From a checkpoint of a small mixture-of-experts model trained on Wikipedia: 8 layers.
Below are experts of layer 2 (counted from 0) of a mixture-of-experts language model. Rows are named router (the router's row for the expert), up (a neuron's input weights, with its number), down (a neuron's output weights, with its number) and show model dimensions 0-191. Each number is 128 + 32 x the weight over its row's rms, rounded and kept within 0 to 255.
Before each expert's rows: a language model's description of what the expert responds to; "mostly gets" lists some tokens that are sent to it at least half of the time. This comes from a sample of Wikipedia text that the model never trained on.

# expert 59
Description: Slashes, units and symbols in coordinates, density and infobox data, such as "/sqmi", km, ft, degree and minute marks, UTC offsets.
mostly gets: " km", " ft", " Historic", " /", " sq", " Animali"
router [123 112 233 171 142 100 147 128 132  92 138 139 115  78 109 136 127 124 128 132 109 121 171 107 231 136  64 144 132 155 124  59 169 113 171 105 138 143 148  71 120  91 172 102 169 172  95 131 187 107 177 105 119 205 107 106 191 148 117 199 123 128 141 125 112 115 102 136 135  95 118 164 140 175  94  75 164 145 133  24 147 118 119 124  48 137  64 203 127 166 121 100  99 106 122 100 145 147 128 112 197 157 136  88 126 140 144 111 107  99 141 136 146 157 151 141 139  79 135 130 110 156 114 109 124 135 136 114 161  97 136 107 105  89 131 182  85 166 102 109  99 113 125 145 165  92 134 143  71 105 143 134 133 143  79 116 202 107 182 166 138  91  76 141 129 154 148 137 149 133 153 102 128  58 150 117 123 115  99  83 115 135 137 128 109 167 141 129  87 146 125 126]
up2 [ 52  78 122 102 119 134 144 121 147 138 168 146 135 104 155 134  96 130 187 103 110 191 160 165 132 122 137 143 176 152 130 125 187 109  98 141 171 159 144  86 149  81 131  97 156  64 130 137 140 126  88 141 140 122 124 133 121 108  99 129 156 135 110 137 100  82 132 115 125 117 160 120 127  56 134 195 172 107 169  46 114 169 205 175 120 118  90 145 118 187 102 105 172 121 142 102 170 160 153 133 129 117  86 117 118 132 109 101  54 171 196 106 151 162 103  71  79 100 130  76 118  84 111 102 146  96 100  84 120 141  76  91 160 118 134 128 193 140 172  89 191  95 112 163 130 134  57  93  93 146 128 114 101 141 104 170 152  87 152 127 117 158  99 163 120 104 192 140 126  64 131 104 135 106 162  90 152 153  99 127 124 134 223 163 122 100 142 141 135 124 121 118]
down2 [163  73 125 156 121 169 133 158 120 173 118 101 160 129 159 121 117  88 161 117 200 130 120 125 150 125  92 134 126 135 198 157  91 119 157  98 133 158  99 192 114 144 121 101 108  66 127 108  77  94  78 120 151 100  84 159 129 121 145 110 140 170 220 139 141  93 122 190 121 172 146 140 102 150 149  84  51  73 127 116 114  65 124  76 113 129 177 112 161  87 128 152 116 110 155 129 145 115  82  75  99 118 148 149 108 118 122  90  92 185 146 131 140 143 114 132  86  80 204 186 140 118 101 123 169 145 124 139 135 178 119 127 105 160 138  96 108 118 133 125 129 171 162 125  55 150 172 103 168 106 194 135 123 137 141  70 116 178  75  86 108 111 152  60 149 167 155  94 154 158 197  88  91 170 114 139 145 117 140 131 116  57 117 165 134 156 109 103 158 112 113 135]

# expert 0
Description: Closing parentheses, quotation marks and percent signs after numbers or names, e.g. (1974), 60%, "…", plus sentence-initial "There".
mostly gets: ")", "\"", "%", "),", "\",", ".\""
router [110  92 155 118  99 156 146 123 140 155 136 134  59 137 158 154 118 123  82 122 159 149 148 133 201 136 112 150 114 147 162  69 129 109 162 148 188 129  64 123 152 142 187 100 113  47 211  75 155 136 113  90 179 130 175 174 133 103 170 131 115 130  83 129 128 137 121 130 221  94  83 182 116 121 121 161  97 131 131  57 125 106  94 155 109 136 124 155  98  73 137 147  96 117 183 167 129 150 124 139 158 150 126 158  99 113 111 118 137  85 143 119  98  93 163 244 126 122  96 101 128 152  66 147 104 147 102  89 122  95  93 157 127  96 114 107  96 135  98 143 128 118 134 104 150  82  74 159 195 131 108 170 117 110  99 141 154 103 108  96 111 117 151 120 149 147 128 160 149 108 160 143 116  50 168 124 120 206 153 148 110 124  75  87 143  83 172 128 108 136 140 115]
up1 [114 123 103 188 127 127  91 173  99 138  94 113 175 133 185 122 170 133 153  90 117 127 148 123 147  80 151 139 156  90  62 141 158 125 115  92 188 161 121 161 134 157  84 108  61  76 128 119  69 143 154 136 101 130 189 105 123 109 126 100 124 108 119 180 170 124  72  37 154 167 157 116 136 150 107 158  94 103 122 135 114  80 165 120 167 179 146 186 102 116 208 141 117 113  72 185 125 137 157 136 187 133 201 180 143  91 105 124 134 194 143 112 105 106  64 103 134 132 119 162 107  80 126  99 140 109 129 150 137  59 138 107 156 108  79 108 125 170 152  98  68  96 162  70 156 126  92 164 158 122  63 184  99  95 157 120 114 127 116 173 110 145  99 161 120 103 158 105 139 144 167 143 153 131 181  98 140 160 126 133 106 137 144 110  99  89 111  96  98 117 132 137]
down1 [140 141 107 128 193 117 124  72 169  82 158 151  78 165 114  99 160 113 127 115 202 128 125  96 171 109 109 164 105 100 188 138 143  98 149 136  90 144 162  87  83 149 178 159 163 106 155 122 194 106 144 136  65 137 153 167 164  96 131 133 186 143 140 144 105 107 153 163  82 155 164 127 177  97  91 145  67 144 125  82 128 146 101  62 179 149 134 141 134  88 136 131 125 101 103 113 142  68 111 134 109 148 111 110 152  80 107 156 114 177 116  88 122 144  65 148 125 141 159 117 141 143  68 147 112 144 138 131 192  99  80  93  67 123 154 157 171 152 173 121 173  58 193 130 169 132 102 102 104 131 100  67 123 163 159 123  92  82 113 157 152  65 124 132 142  37 178 113 114 137  97  99  72 115 111 161 103 112 132 149 151 134 151 140 133 134 171 134 123 117 172 154]

# expert 10
Description: Colons after infobox field labels such as Infraorder:, Bowling:, Displacement:, plus sentence-final periods before line breaks or new sentences.
mostly gets: ":", "):", "."
router [157 110 172 158  86 166 155 130 128 121 109 157 134 106 168 139  94 115  90  90 110 127 172  71 163  94 116 183 145 150 137 116 105 113  95 169 136 116 102  60 139 128 127  91 185 105  94 153 156 115 126 171 137 129 139  45 180 179  89 126 123 165 107 157  44 114  88 149 156 113  42 176 147 154 114 159 147 102 145 112 123 136 155 129 175 128 122 108 122 177 128 187 179  90  62 112  98 116 154 102 123 130 143 134 173  83  82 158 142 130 116 127 105 178 133 126 100 100 143 109 169 156 170 105 122 140  89 122 159 120 157 164  79 143  90 170  67 121  85 137 110 128  73 161  93 148 126 141 128  50 171 111 130 165  84 132 185 161 148 153 116 142 125 150 149 121  92 136 120 123 132 101 105  57  71 121 146 115 202 118 119  93 143 124 153  69 138 194  77 123 148 128]
up1 [ 86 126 156 121 146 202 168  63  97 165  57 131 125 166 143 109 101 132 131 134 151 142 150 142 138 126  40 107 106 137 103  89 167  67 145  97 161 160 118 164 147 149 149  75 116  80 100 116 105 102 139 106 152 182 107 130 170  73 163 170 140 145 107 126  97 133 100 184 181 141  62 172 199 151  69 183 183 117 137  93  92 141 108 109  96  74 149 148 132 130 170 106 106 148 154 108 149 112  97 156 157 138  85 101 108 119  93 114 138 136 144 102 127 181  76 161 121 131 135 120 144 127 196 176  85 119 143 145  95 163 152 104 133  97 130  80 108 130 131 143 185  94 177 138 105 173 139  81 116 123 132 127 121  53 125 150 112 108 162 136 113 123 162 112  62  68 104 116 129 114 144 137 141 123 131 146  53 135 155  68 114 180 164 133 179 164 140 173 162 132 113 115]
down1 [146 142 164 129 100 154  80 132 137  62  96  78 173 146 135  97 134 207 123 121 131 146 104 158 132 144 124 164 127 121 170 150 105 133 157 140 171  91 117 122  87 132 164  95 160 112 113  59 134 112 116 122 117 100 175 119 143 151 171 106 164 139  68 115 143 151 205 105 105 110 164 107  70  98 147 141  88  86 102 182 146  87  99 137 124 168 154 118 198 112  84 169 146 105 192 141 134 117 123 125  99 101 105 120 151 145 103 132 127 107  86 168  61  67  89  51 123 163 129 174 116  99 150 127 132 127 109 151 129  16  42 117 128 125 107 169 141 108 118 107 151  97  93 115 108 118  77 136 139 146 150 180 139 130 130 100 188 159 139 100 155 141 177 127 101 169 160 200 136 169 116 120 126 180 107 105 148 178 119 158 128 140  87 142 120 187 101 101  99 141 153 165]

# expert 8
Description: Middle and final pieces of foreign surnames and words, such as -ol, -me, -elle, -ette, plus = closing heading lines.
mostly gets: " =", "ol", "_", "ette", "ó", "me"
router [168 107 146 126 123  54 142 111 106 120 113 122 137 106 119 157 127 151 175 112 160 152 137 123 123 150 120 151 108  86 146 166 116 153 169 188 128 130 101 149 160 159 138  89 132  69 154  74 122 197 106 187 147 130 148 103 135 130 122 195 104 158 112 146  43  90 110 124 107 134 137  94 117 140 141 141 183 112 127 134 190 171  83 111 143 126  23 138 171 134 120 140 141 141 133  85 126 130 113 175 104  86 156 154  69 119 141 167 133 130 148  50 130 110 121 102 110 147 138 111 168 150  72 112 128  98 126 111 108  79 151  71 117 115 142 116 128 139 158 116 131  65  84 154 111 121  65  78 128  99 154 117 137  70 139 145  88 102 126 119  94  70 116 109 141 117 151 164 150 154 163 149 184 150  85 153 184 157 159 150 174 129 198 164 122 185 214 172 116  76 151  96]
up0 [134  69 142 144 114 130 135 116 150 160 131 149  85 104 103 106 134 123 159 122 140 202  81 159 126 129 117 130 107  53 194 143 196 126 158 118 152 106 151 155  55 134 115 121 111 134  78 109  40 164 189 214 120 151 165  97  90 151 130 147 130 121 104 122 156 138 155 111 181 214 159 127 109 133 105 163 186 179 156 143 124 133 124 156 130  92 151 114 128 149 156 183 149  86  80 115 131 120 180 135 154 176 140 143 178 119 109 162 114  85 173 113 161 126  99 111 115  92 161 103 126 167  66  29 119 106 123 102  97 122 124 189 138 152 108 164 122 163 112  49 113 104 115 109  79  94 152 128  83  87 133 150 101  98  96 148 119 135 126  83 110 148 122 124 105 134 129 128  87 141 118 137 156 156 112  82 163 130 130 132 132 126 144 129  77 149  79 193  92 118  97  80]
down0 [127 136 146 110 137 188  57 103 108  65 136 125 195 103  97 187 116 143 110 105 115 130  96 117  86 147 154 124 121 184  82  96 143 141  59 107 115 138 133  69 109 100 130 157 117 140 149 159 147 139 141 102 123 167 119 111 185 116 132 103  99  86 215 133 168  84 114 142 133 157 155 182  98 141 189 133 163 160  84 114 105 103  66 102 121 159 136 127 145 146 152 120 123 162 133 135 126  89  57 139 137  79 157 131 180 152 115  85 144  98 110 150 144  52 151 141 139 122  80 184 144 107 141 246 140 133 123 155 130 127 128 166 154  89 101  99  87 131 136 148  98 164 100 129 119 176 134  74 113 114 112  78 102 113 103 143 151 102 129 112 162 160 120  82 139 147 161 156 104 104 128 151 139 111 179 168  91 187 121 140 138  84 137  58 104 153 128  67 159 159 158 186]

# expert 48
Description: Number words and quantifiers after a or of, e.g. a two-year, a number of, age of three, several, some.
mostly gets: " two", " one", " three", " some", " four", " many"
router [135 114 183 126 121 137  81 108 206 137 152 207 140 138 194 100 107 133  92 119 135 129 128  64 151 112 118 103 104 202 112 159 131 144 101 101 162 141 113  92 134 148 140 137 128 145 119 163  79 153  83 151 137 118 151 184 115 145 122 151 176 128 143 156 100  95 131 122 136 141 143 157 162 115 153 132  65  95  87 128  72 158 128 156  86 156 103  98 112 138 161 162 118 117  81 126 153  76  99 100 159  80 147  85 118  89 135 162 220 146 124 115 115 189 135 120 130 153  85  76 138 161 145 158  93  85 149  96 128 120  96  94  44 117 116 159  74 149 164 165 122 145  60 164 168 102 152 135  96 123  85 104 110 124 134 160 108 185 157 102 154 123 130 123 128 140 154 111 135  20 146 137 145 117 176 136 104 164 121  73 141  67 123 132 123 119 129  71  58 108 160 168]
up2 [181  68 195  90 142 150 143 124 152 128 121 155  86 119 154 158 148  95  95 152 126 155 144 189 147 157  86 115  86 173 119 186 175  87 121 113 154 108  97 115 178 156  97 133 172 142 138 109  64  78  61 130 156 179 148 147 102  92 115 132 160 154 138 132 126 154  79  75  47 119 112 149 210  85 174 124 120 116  98 131  89 106 132 106 109 191 111 106 118 172 148 155 120 125  69 144 100 140 159 165 100 159 141 155 148  89 136 147 126 120 101 172 107 154 113  87 156 166 176 119 156 104  58 144 121 113 151 131 153 125 158  66 117 123  58 119  77 125 105 158  92 122  57 116 209 115 171 153 101  89 121  91 180  68 152 145 134 114 117 105 122 111 150  79 122 162 168 106 177 119 139 102 148 145 133 162 105 163 115 123 121  80 132 107 153 121 126 106 159  95 135 146]
down2 [100 141 104 120  83 131 146  78  98  95 139 100  98 114 140  99 105 137 110 134 137 145 142  97 106 163  71  58 135 162 130 143 225 201 109 179 118 133 102 185 105 118 115 119 144 118 127 134 152 153 127 164 103 147 149  95 116 172 159 154  87 159 162 131 141 115 170 171 112 109 211  98 134 119 116  73  84 122  98 107 148 147 169  91 216 122  98 119  81 104 130 106 111 128 174 178 148 100  85 100 124 109 109 176 111 143  57 180 125 170 220 114  93 126 137  89 172 155  90 167  95 137 176 125 117 146  84 148 165 149  67 135 102 134 133  99 140 113 143  90 154 119 139 157  90  93  82 117 252 113 156 118 124 120 152 135  75 139 135 122 148 158 143 145 116 123 109  83 140 146  82 122 151 133 142 150 132 135 109 110 112  91 106 134 131 109  81 144 161 198 116 138]

# expert 29
Description: Capitalized name pieces and award or category words in tables and credits, such as Men, Women, Year in "Song of the Year", Born, Mr, Jr.
mostly gets: " Men", " Women", " Mr", " Jr", " women", " Miss"
router [129 181 153 145 152 114 116  96 162  69 115 137  98  97 122 169 135 104 114 134 111 141  99 134 108 102 163 135 117 164  92 153 149 149 114 101 168  46  68 124 143 158 153 112 117 125 160  98 127 158 177 213 143 106 168  99 150 110 105 118 118 119  19 121  83 107 119  96 157 165 146 165 178 102 183 119 163 169 138 150  91  60  95 140 145  93  95 115 141 105 218 163 149  72 132  93 150 116 205 108 164  70 127 190 108 165 148 104  97 137 136 162 129 179 137 143  87  84 103 137 161 166 129  97 156 110 114 129  93 132 106 130 207 110 149 129 108 106  76 194 154  76 167 124 153 129 124  58 139 133 142 150 112 133  74  99 129 175 124  95 136 128 143 152 121 142 106 129 193 120 130 116 106 125 131 132 141 155 171  91 140 112 161 113 101 104 178 142 160 156 100 157]
up0 [167  99 138 157  31 121 143 132 129 132  90  96  84 113 119 109 131 121 170 162 152 141 125 109 140  79  76 121 196 206 126 175 128 117 105 134 138 105  73 149 142 146  83 166 138 115 140  98 150 180  85 161  83 121 159 140 143 100 114  89 150 183 130  65 134  97 100 119 121  89  90 161 132 114 196 112 105 143 173 165 119 150 132 179 101 145 109 137 150 193 162  88 143  82 132  63 165 166 146 141 121  53 139 187 141 131 131 134 108 132 100 126  71 172 131 154  91 169 135 115 171 116 185  89 140 100 136 153 131 142 110 182 161 121 129 108  57  65 155 128 155 114 157  88  82 146 165  95 109  88  68 146 152 140 134 105  79 218 143 166 153 105 129  82 147 164 161 114 134  71 116 146 108 110 182 116 152 143 124 126 110 117 123 139  97 145 106 130 115 132 168 136]
down0 [151  82 125 108  99 121  79 145 164 129 193  99 146  96 148 127 148 167  92  47 125 130 126 148 135 135 116 135 151  97  82 135 107 130 163 164  95  41 148 136 123 214  98 182 134 143 116 143 145 175  91 192  72 163  92 119 138 129 118 142 115 168 134 173 111 129 109 114 153 172  84 104 113  67 135 132 166 136 195 122 175 136 123 161 179 165 104 181 147 141 167  55 149  85 135 134 183 149 137  81 125 140  65 106 174 113 134 121  81 110 151  96 128 123 142 103 103  92  65 149 124 148 120 206  81 122 114 165 101 132 164 121  99 149 145 125 110 135 117  91 124  92 120  97 126 133 100 163 167 133 110 131 122 152 119 141 142 149 195 152 146  85  88 192  64 134 132 141 104 117  53 141  90 162  99 155 133  89 152  87  75  81 171 156 109 141  99 149 130 145 128 153]

# expert 51
Description: Field names at line starts in bulleted infobox lists before a colon, such as Event, State, Family, Identifiers, and unit tokens like sq, km.
mostly gets: " Animali", " Subord", " sq", "э", " Running", "⁄"
router [123 123 156 148 194 145  91  88 124 112 141 115 118 152 120  93 125 115  87 127 105 140 125 115 220 102  57 136 172 196 110 104 182 158 179 129 140 105 110  63 111 127 120  89 151 129 147 144 153  61 178 195 119 164 137 142 154  91 146  87 106 151 101 103 105 138  68 117 130 151  79 100 148 158 121 131 166 103 131  76 153 142  90  86  70 122 121 120 148 190 110 135 131 151  78 143 144  58  95 107 165  97 127 134 154 120 139 128 152 122 122 127 159 114 124 165 133  91 162 107 174 139 137  78 173 145  90  99 197 122 117 104 135  96 117 224  84 143 132 140 138 156 127 129 127 138 129 184  75  82 107 110 152 196 144 140 141 143 193 185 102  58 115 161 169  65 118 171 150 140 110  95 133  91  99 143 111  79 131  89 108 138  90  94 140 117 121 156 134 165 140 116]
up0 [104 112  93 131 174 191  98 122  98 178 148 159  96 148 112 115 129 166 108 136 102 109 201  89 173 133  53 134 100 192 172 116 121 152 144  74 134 133 154 152  56 124 142 138 124 115 151 164 135 141 120  86 126 116  94 110 164  73 131  74 168 104 119 137  89 138 135 114 168 153 132  57 128 128 154 170 189 106 145 105 124 130 129  63  50 144 107 164 126 119 152 123 132 160  79 134 135 110 105  77 143 137 183  80 131 102 148 123 126 126 126  89 157 116  99  80 103 170 119 148 160 116 131  98 172 161 116 134 122  91 100 195 125 139 107 122  53 171  98 102 165 105 106 155 134  70 103 151 142 101 135 145 152 142  79 196 129 184 135 102  92  81 127 167 148 153 160  83  76 144 180 138 138 142 146 122 104  70 110 108  87 152 159 112 136 149 134 189 182  70 106 169]
down0 [106 150 113 168 119 166 143 135 108 174 135 108 132 154 150 101  77 119 129 146  52 111 137 112 173 128 146 155  96 211  74 158 111  82 173 138 148 160 150 104 169 120 128 157 126 132 150 123 143  81 116 104 157 120  94 163 154 116  77 157  42 147 156 119 111 122 139 125 169 122 151 140 123 119 121 118 119 126  80 146  76 157 156 159 109 128  90 119 100 176 192 162 130 165 103  88 162 134 163  92  86  71 120 167 167 127 142 134 150 134 150 126 109  87  63 108 104  79 159 133 129 120 119 124 178 133 192  89 170 109 106 105 157 162 142 105 149 143 105 109 128  99 180 110 137  75 142 213 113 168 122 158 123  98  53 134 172  97 134  34  56  91  85 107 113 123 111 151  92 162 133  93 130 120 149 155 113 211 178 138 134  89 150 126  91 153 126  79 163 156 125 151]

# expert 26
Description: Single-letter or short vowel pieces inside names and foreign words, mostly word-final e, a, i, as in Dae, Doe, Bildnisfotografie.
mostly gets: "i", "u", "a", "e", "ou", "ie"
router [124 146 151  98 105 121 116  72 201 122  94 122 110 120  95 139 101 124 149 102 119 117  76 157 104 131 146 134 101 110  95 181 140 129  92 134 255 141 179 127 122 150 121 137 151  67 162 129 125 157 200 119 148 133 145 120 184 148 222  99 110 212 127  96 141 115 148 131 120 130  97 140 141 104 112 136 129 108 102 128 108 128  98 149 128 147 155 150 102 183 112 109  60 144 135 108 109 133 171 122 134 102 146  90 111 138 103 113 153  69 143  96  70 118 131 118 120 161 109 156 166 157 103  81 126 134  95 120 145 119 159 165 147 129 135 116 125 114 149 114 144  93 101 163 109  81 154 116 159 125 153 122 136 141 132 187 117 117 120 171 123  51 124 164 143 155 126 242 185 110 179  85 131 183 133 108 153  88 137 114 107 125 130 101 134  57 148 136 140  69 142 118]
up2 [ 89 163 180 115 117 162  77 165 144  63 104 109 136  96 140 116  71 169 159  68  97  90 160 155  62  98 167 113 150 151 133 101 103 108  87 159 195 124 153 110 150 139 172 167 127 110  55  79 104 116 175 137 206 134 157 164 152 165 140 118 122 107 119 123 108  99  77 133 156  64 109 211 102 137 104 147  87 176 167 141 112 131 116  79 100 128 150 154 119 159 159  82  81 141 175 115 149  95 136 156  91  85 106  97 166 111  94 136 143 143 127 159 162 117 119 157  79 183 154  89 122 152 128 127 115 112 174 139 120 161 151  93  92 137 106 143  79 153 113 148 119  98 124 118 166 138 118 128 156 109 128 168  93 131 119 190  89  94 101 155 153 111  84 159 178  92  74 218 170 119  83 114  99  94 109 138 139 135 129 159 134 108 115 152 104 154 180 152  94 146 178 152]
down2 [200 115  78 116  95 111 136 104  47 127 130  78 156 131 138 168 190 117 101 115 172 194 112 151 141 169  81 131 120 104 191 128 134 137 145 128 103  97 143 211 134 172  95 111  96 105 169 137 138 113 113 144  66  97 191  89 140  99 128 136 123 150 183 116 161 158 118  58 100 136 105 118  72 159  76 133 134 112 167 109 160 115 163 179 109 103  92 153 151 104 100 121 128 160  74 135 158 189 157 142  95 135 147 127  99 181 136 140 135 139 169 146  93 127 110 102 128 104  81 137 170  96 138 154 132 105 137 124 153 140 100 153 107 146 177 126 104 138 116  96 170 166  98 141 172 117 118 120 177 110 126 141 129 122  87 135  81 160 132 116  79 171 158 101 113 240 143  64 157 132 138 116  98 148 125  70 123  95  98  91  91 133 101 119 157  71 132  91  89 176 176  93]

# expert 24
Description: Opening pieces of words or names after in, of, for, at, e.g. In-for-matics, Pa-lencia, Los Angeles, ju-dic-ial.
mostly gets: " Hav", " Reg", " Ur", "abor", " Civil", " Max"
router [131  93  79 150 148 122 104 118  97  90  90 133  94 110 146  70  94  94 107 108 139  92 115 165 163 139 143 140 165 100 158 174 201 160 134 124 160  94 132 167 140 169 130 139 166 143 160 111 138 138  85 140 165 161 145 106 131 192  88 162 112 124  98  91 151  83 149 160  92 151  72 115 144 113  98 139 130  97 131  92 143 184 149 164  54 135 148 126  92 114 175 192 126 154  89 128  46 152 146 136  88 109 139 129 130 107 236 128 109 127  59  91 144 159 155 150 120 152 171  49 103 172  89 132 145 117  98 114 137 102 102  79 110 119  98 115 130 159 136  85 145 102 158 130 149  86 132 122 117 144 151 141 139 118 137  91 139 142 157 118  87  98 113 133 189  97 110 152 152 147 117  30 102 149  73 128  84 130 148 134 231 159 122 111 152 140 107 168 107 144 118 182]
up11 [ 94  85 104 135 176 137  78 131 115 149  83 167 140 148 115 176 142 147 133 119 142  96 129 174 116 203 152  80 126 158 142 144 165  49 146 122 145 202 181 142 135 151 111 145 157 135  81  98 156 115 105 129 124 135 186 144 149 142 128  85 121 108 103 134 149  65 174  96 120  98  65  68 125  83 206 149 159  92 134  60  93  76 116 143 160 107 162 133 114 188 145 120 147 170 172 192  79 155 137 135  74 104 175 171 131 122 114 154 137 130  98 138 104 105 100 134 106  95 113 180  98 126 128 135 132 112 163 132 151  87  79  71 125 109 152 107 162 144 187 134 165 100  98 166 143 149 138  97 128 105 110 142 148 175 105 145 120  86 187 118  92 178 104 105 188  89 113  99  81  96  61 100 176 119 103 152 100 141 187 132 134 138 133 124 137 109 108 111 123 118  68 150]
down11 [ 76 126 119 166  87 157 203 178 119 132 136 113 108 117 167 100 185 168 154 133 130 158 124 207 148 170 131 192 147 114 142  75 136 154 122 105  62 162  99 103 124 106 137 152 135 155 110 102 133 138 198 165 130 127 138 104 135 161  47 112  73 113  98 137 210 128 109 161 100 141 137 109 135 135 147  95 108 195 110 122 117 146 176 177 144 120 146 154  79 123  82 112  78 118 118  94 162  92 135 169 146 116 147  73 131 127 151 133 141 117 106 159  94 207 156 175 143 135 157  45  64 159 117 131 160  87  89  60 129 138  80 144  86  84  98 140 148  94 128 101 146 152 111 115 127 105 121 110 165 102  98 127  96 100 125  96  89 121 131 148 137  68 156  84 148 142  84  92 104 127 170 125 173 119 126 116 128 179 183  98 155 107 101 141 177 142  91 171 146 120  99 156]

# expert 62
Description: Infinitive to, and that, which, who, it, where, starting clauses or complements, as in likely to achieve, assume that.
mostly gets: " that", " to", " which", " it", " who", " where"
router [114 204 188 165  64 152 141 160 140 166 151 173 122  98 185 161 134  93  87  97 114 105  92  91 139 151  92 120 112 123 110 116  85 130 178 189 123 148 125  88 133  85  70 164 105  68 158 153 142 122 132 110 116 142 112  51 140  69 138 188 211  88  92 154  80  98 139 145 170 161 137  82  96 101 111 118 205 136 122 126 100 126 106 101 122 140 166  99 198 160 168  89 178 129 124 151  41 169 199 115 169 138 132 111 145 135 178  93 137 140 110 131 124 128 107 138 123 145 173  87 155 137 107 122 174 120 116 114 160 160  91 178 125  63 147 110 110 113 109 144  86 112 130 114 129 132 129 112 127 159 158 151  82 125 151 197 164 163 132 144 161 123 130 113 129 143  68 167 130 111 166 110 155 128 141  86 108  96 121  96 143 137 106  76 148 135 168 112 101 115 110 174]
up0 [117 138 139  74 116 153 116 150 134 121 103 154  84 119 164 177 159 113 148 139 115 115 133  80 132  86 168 107 102 108  91 163 175 151 134 132 126  80 148 100 122 115 147 116 105  72  26 188 208 143 140 132 117  79 137 123  51 154 114 117 122 144 126 161 126  67 131 148  96  83 189 110 138 121 157 185 164  94 150 162 133 118 143 100  86 126 100 112 107 130 131 166 126 117  91 144 191 142 170 135  62 127 134  70 165 147 107 106 133 130 105 102 153  78 151 102 135 163 165 112 129 142 144  99 138 135 138 109 155 151 136 115 159  90 130 121 132 165 105 149 100 208 159 114 115 121 194 106 122 128 142  94 172 133 106 129 141  82 153  70  80 186  48 128 121 154 106  97 171 146 106  82 115 141  89  61 188 179 116 141 179 128  66 100 125  66 124 108  90 116 117  83]
down0 [176 158  65 116 107  92  77  92 111 127 175 149 144  84  86 116 144 125 151 129 110 153 132 149 141 122  81 100  96 126 194 181 102  95 149 178 204 156 120 139 106 127 162 125 105  98 148 120 103  97 112 146 137 161 180 137 169 123 112 198 125 166 143  69 174  79 173 117 158 108  94 113 159 172  58 131  94 128 105 116 119  85 135 115 156 108 122 150  97 130  88 158 129 130  69 127  44 163 122 145 177 107 116 166 148 183  92  91 131 123 207 149 151 152  88 135 168 124 145 133 121 183  91  86 155 108 166 126 139 192 101 133 154 147  85 143 142 149  85 117 115 159 113 160  84  53 141 122 142 117 132 105 119 135 141 139  86 150  99 136 152  94 162  75 115 120 131  67 120 115  99 132 141 174  88 140  50 118 149 159 130  76 207 155 121 106 164 130 140 147 145  95]

# expert 33
Description: En dashes in year and score ranges such as 1896–1982 and 93–49, plus coordinate separators and some commas.
mostly gets: "–", " pm", "aged", " They", " (#"
router [212 133 117 227 172 128 127 149 182 179 152 133 117 120 152 129 115 138  40 138 107 127 123 110 201 112 158 134 175 130  85 149  99 116 222 109 121 109  28  53 132 120 172 120 140 114 117 150 105 176  86 164 133 159 122  95 164 117 157 179 127 156 125 161 110 139 142 107 196 136 108 137  93 156  92 180  94 126 156 106 134 127  96 152 136 136 123  78 150 139 137 131 102 169 145 130 147 127 113 102 143  93  94 147 118 136  93 115 149  83 180 107 107 121 147  94  62 134 161 140 157 174 121 118 100 114 140 111  75 159 123 163 139 121 112 111 106 134 160 115  73  97 153  98 107  88 161 129 172 168 132 100 113 135 114 113 125  93 155 164 108  65  77  80 133 158  99 139 150  87 158 114 175 124 103 106 122 119 153 120 114  58 137 155 159 130 169 122  73 177 147  68]
up7 [146 196 145 164 113  90  69  54  97 106  95 134  85 142 159 100 143 110 120 168  91  54 128 152  81 116 112 137 103 168 133 124 115 141 138 161 164 124  75  90 209 123 140  77  87 165 163 145  89 106 103 155 134 172 165 129 149 121 106 165 158 121 141 179 133 158  98  79  56  95 154 135 144  91 147 135 148 161 138 160 123 178 120 138 130 137 196 106 146  94  67 192 125 168 130  95 151 129 160 138 169 151 108 109 120  84  70 132  91 114 116 138 121 107 121 131 129 209 149 166 138 181  71 208 120 171 118 120 135 187  56 116 127 133 163 134 105 206 123 133 156 110 132 136 140 163 108 169 115 147  69 131 136 113 119 109 156 157 136 104 137 121 123  93 104 139 120 146 109 157 140 128 144 100  65 164  86 114  96 161 136 108  78 197 138 158 154 115 160 131 119 129]
down7 [ 73 144 118 110  81 160 136 164 169 163 163 109 135 103  79 135 120 129 192 147 160 116  94 119 138 138 125 158 134  91 119 105 114  84 116 138 131 131 149 131  47 175 145 126 136  97 157  70 132 169 174  76 171 104  91 165  93 114 127 106  98 129 176  64 104 115 135 153 146 184  91  57 129 175 164 118 145 130 139 129 123 133  90 167 138 160 114 143 127 108 227 105 169  89 132 155 164 114 129 119  42 146  83  90 109 103 114 164 109  88 176 164 164 137 113 130  60 144 120  81 132 139 116  96 112 106 118 129 146  57 197 122 159 115 139 113 113 167  87 126 110 153 156  90 116 131 111 127 122 141 154 153 114 151 101 106  98  66 124  92 151 148 114 114 194  94 149 111 160 150 130 126 191 174 125 159 145 199 110  86 161 112 100 158  63 123 138 167 150 196 116 107]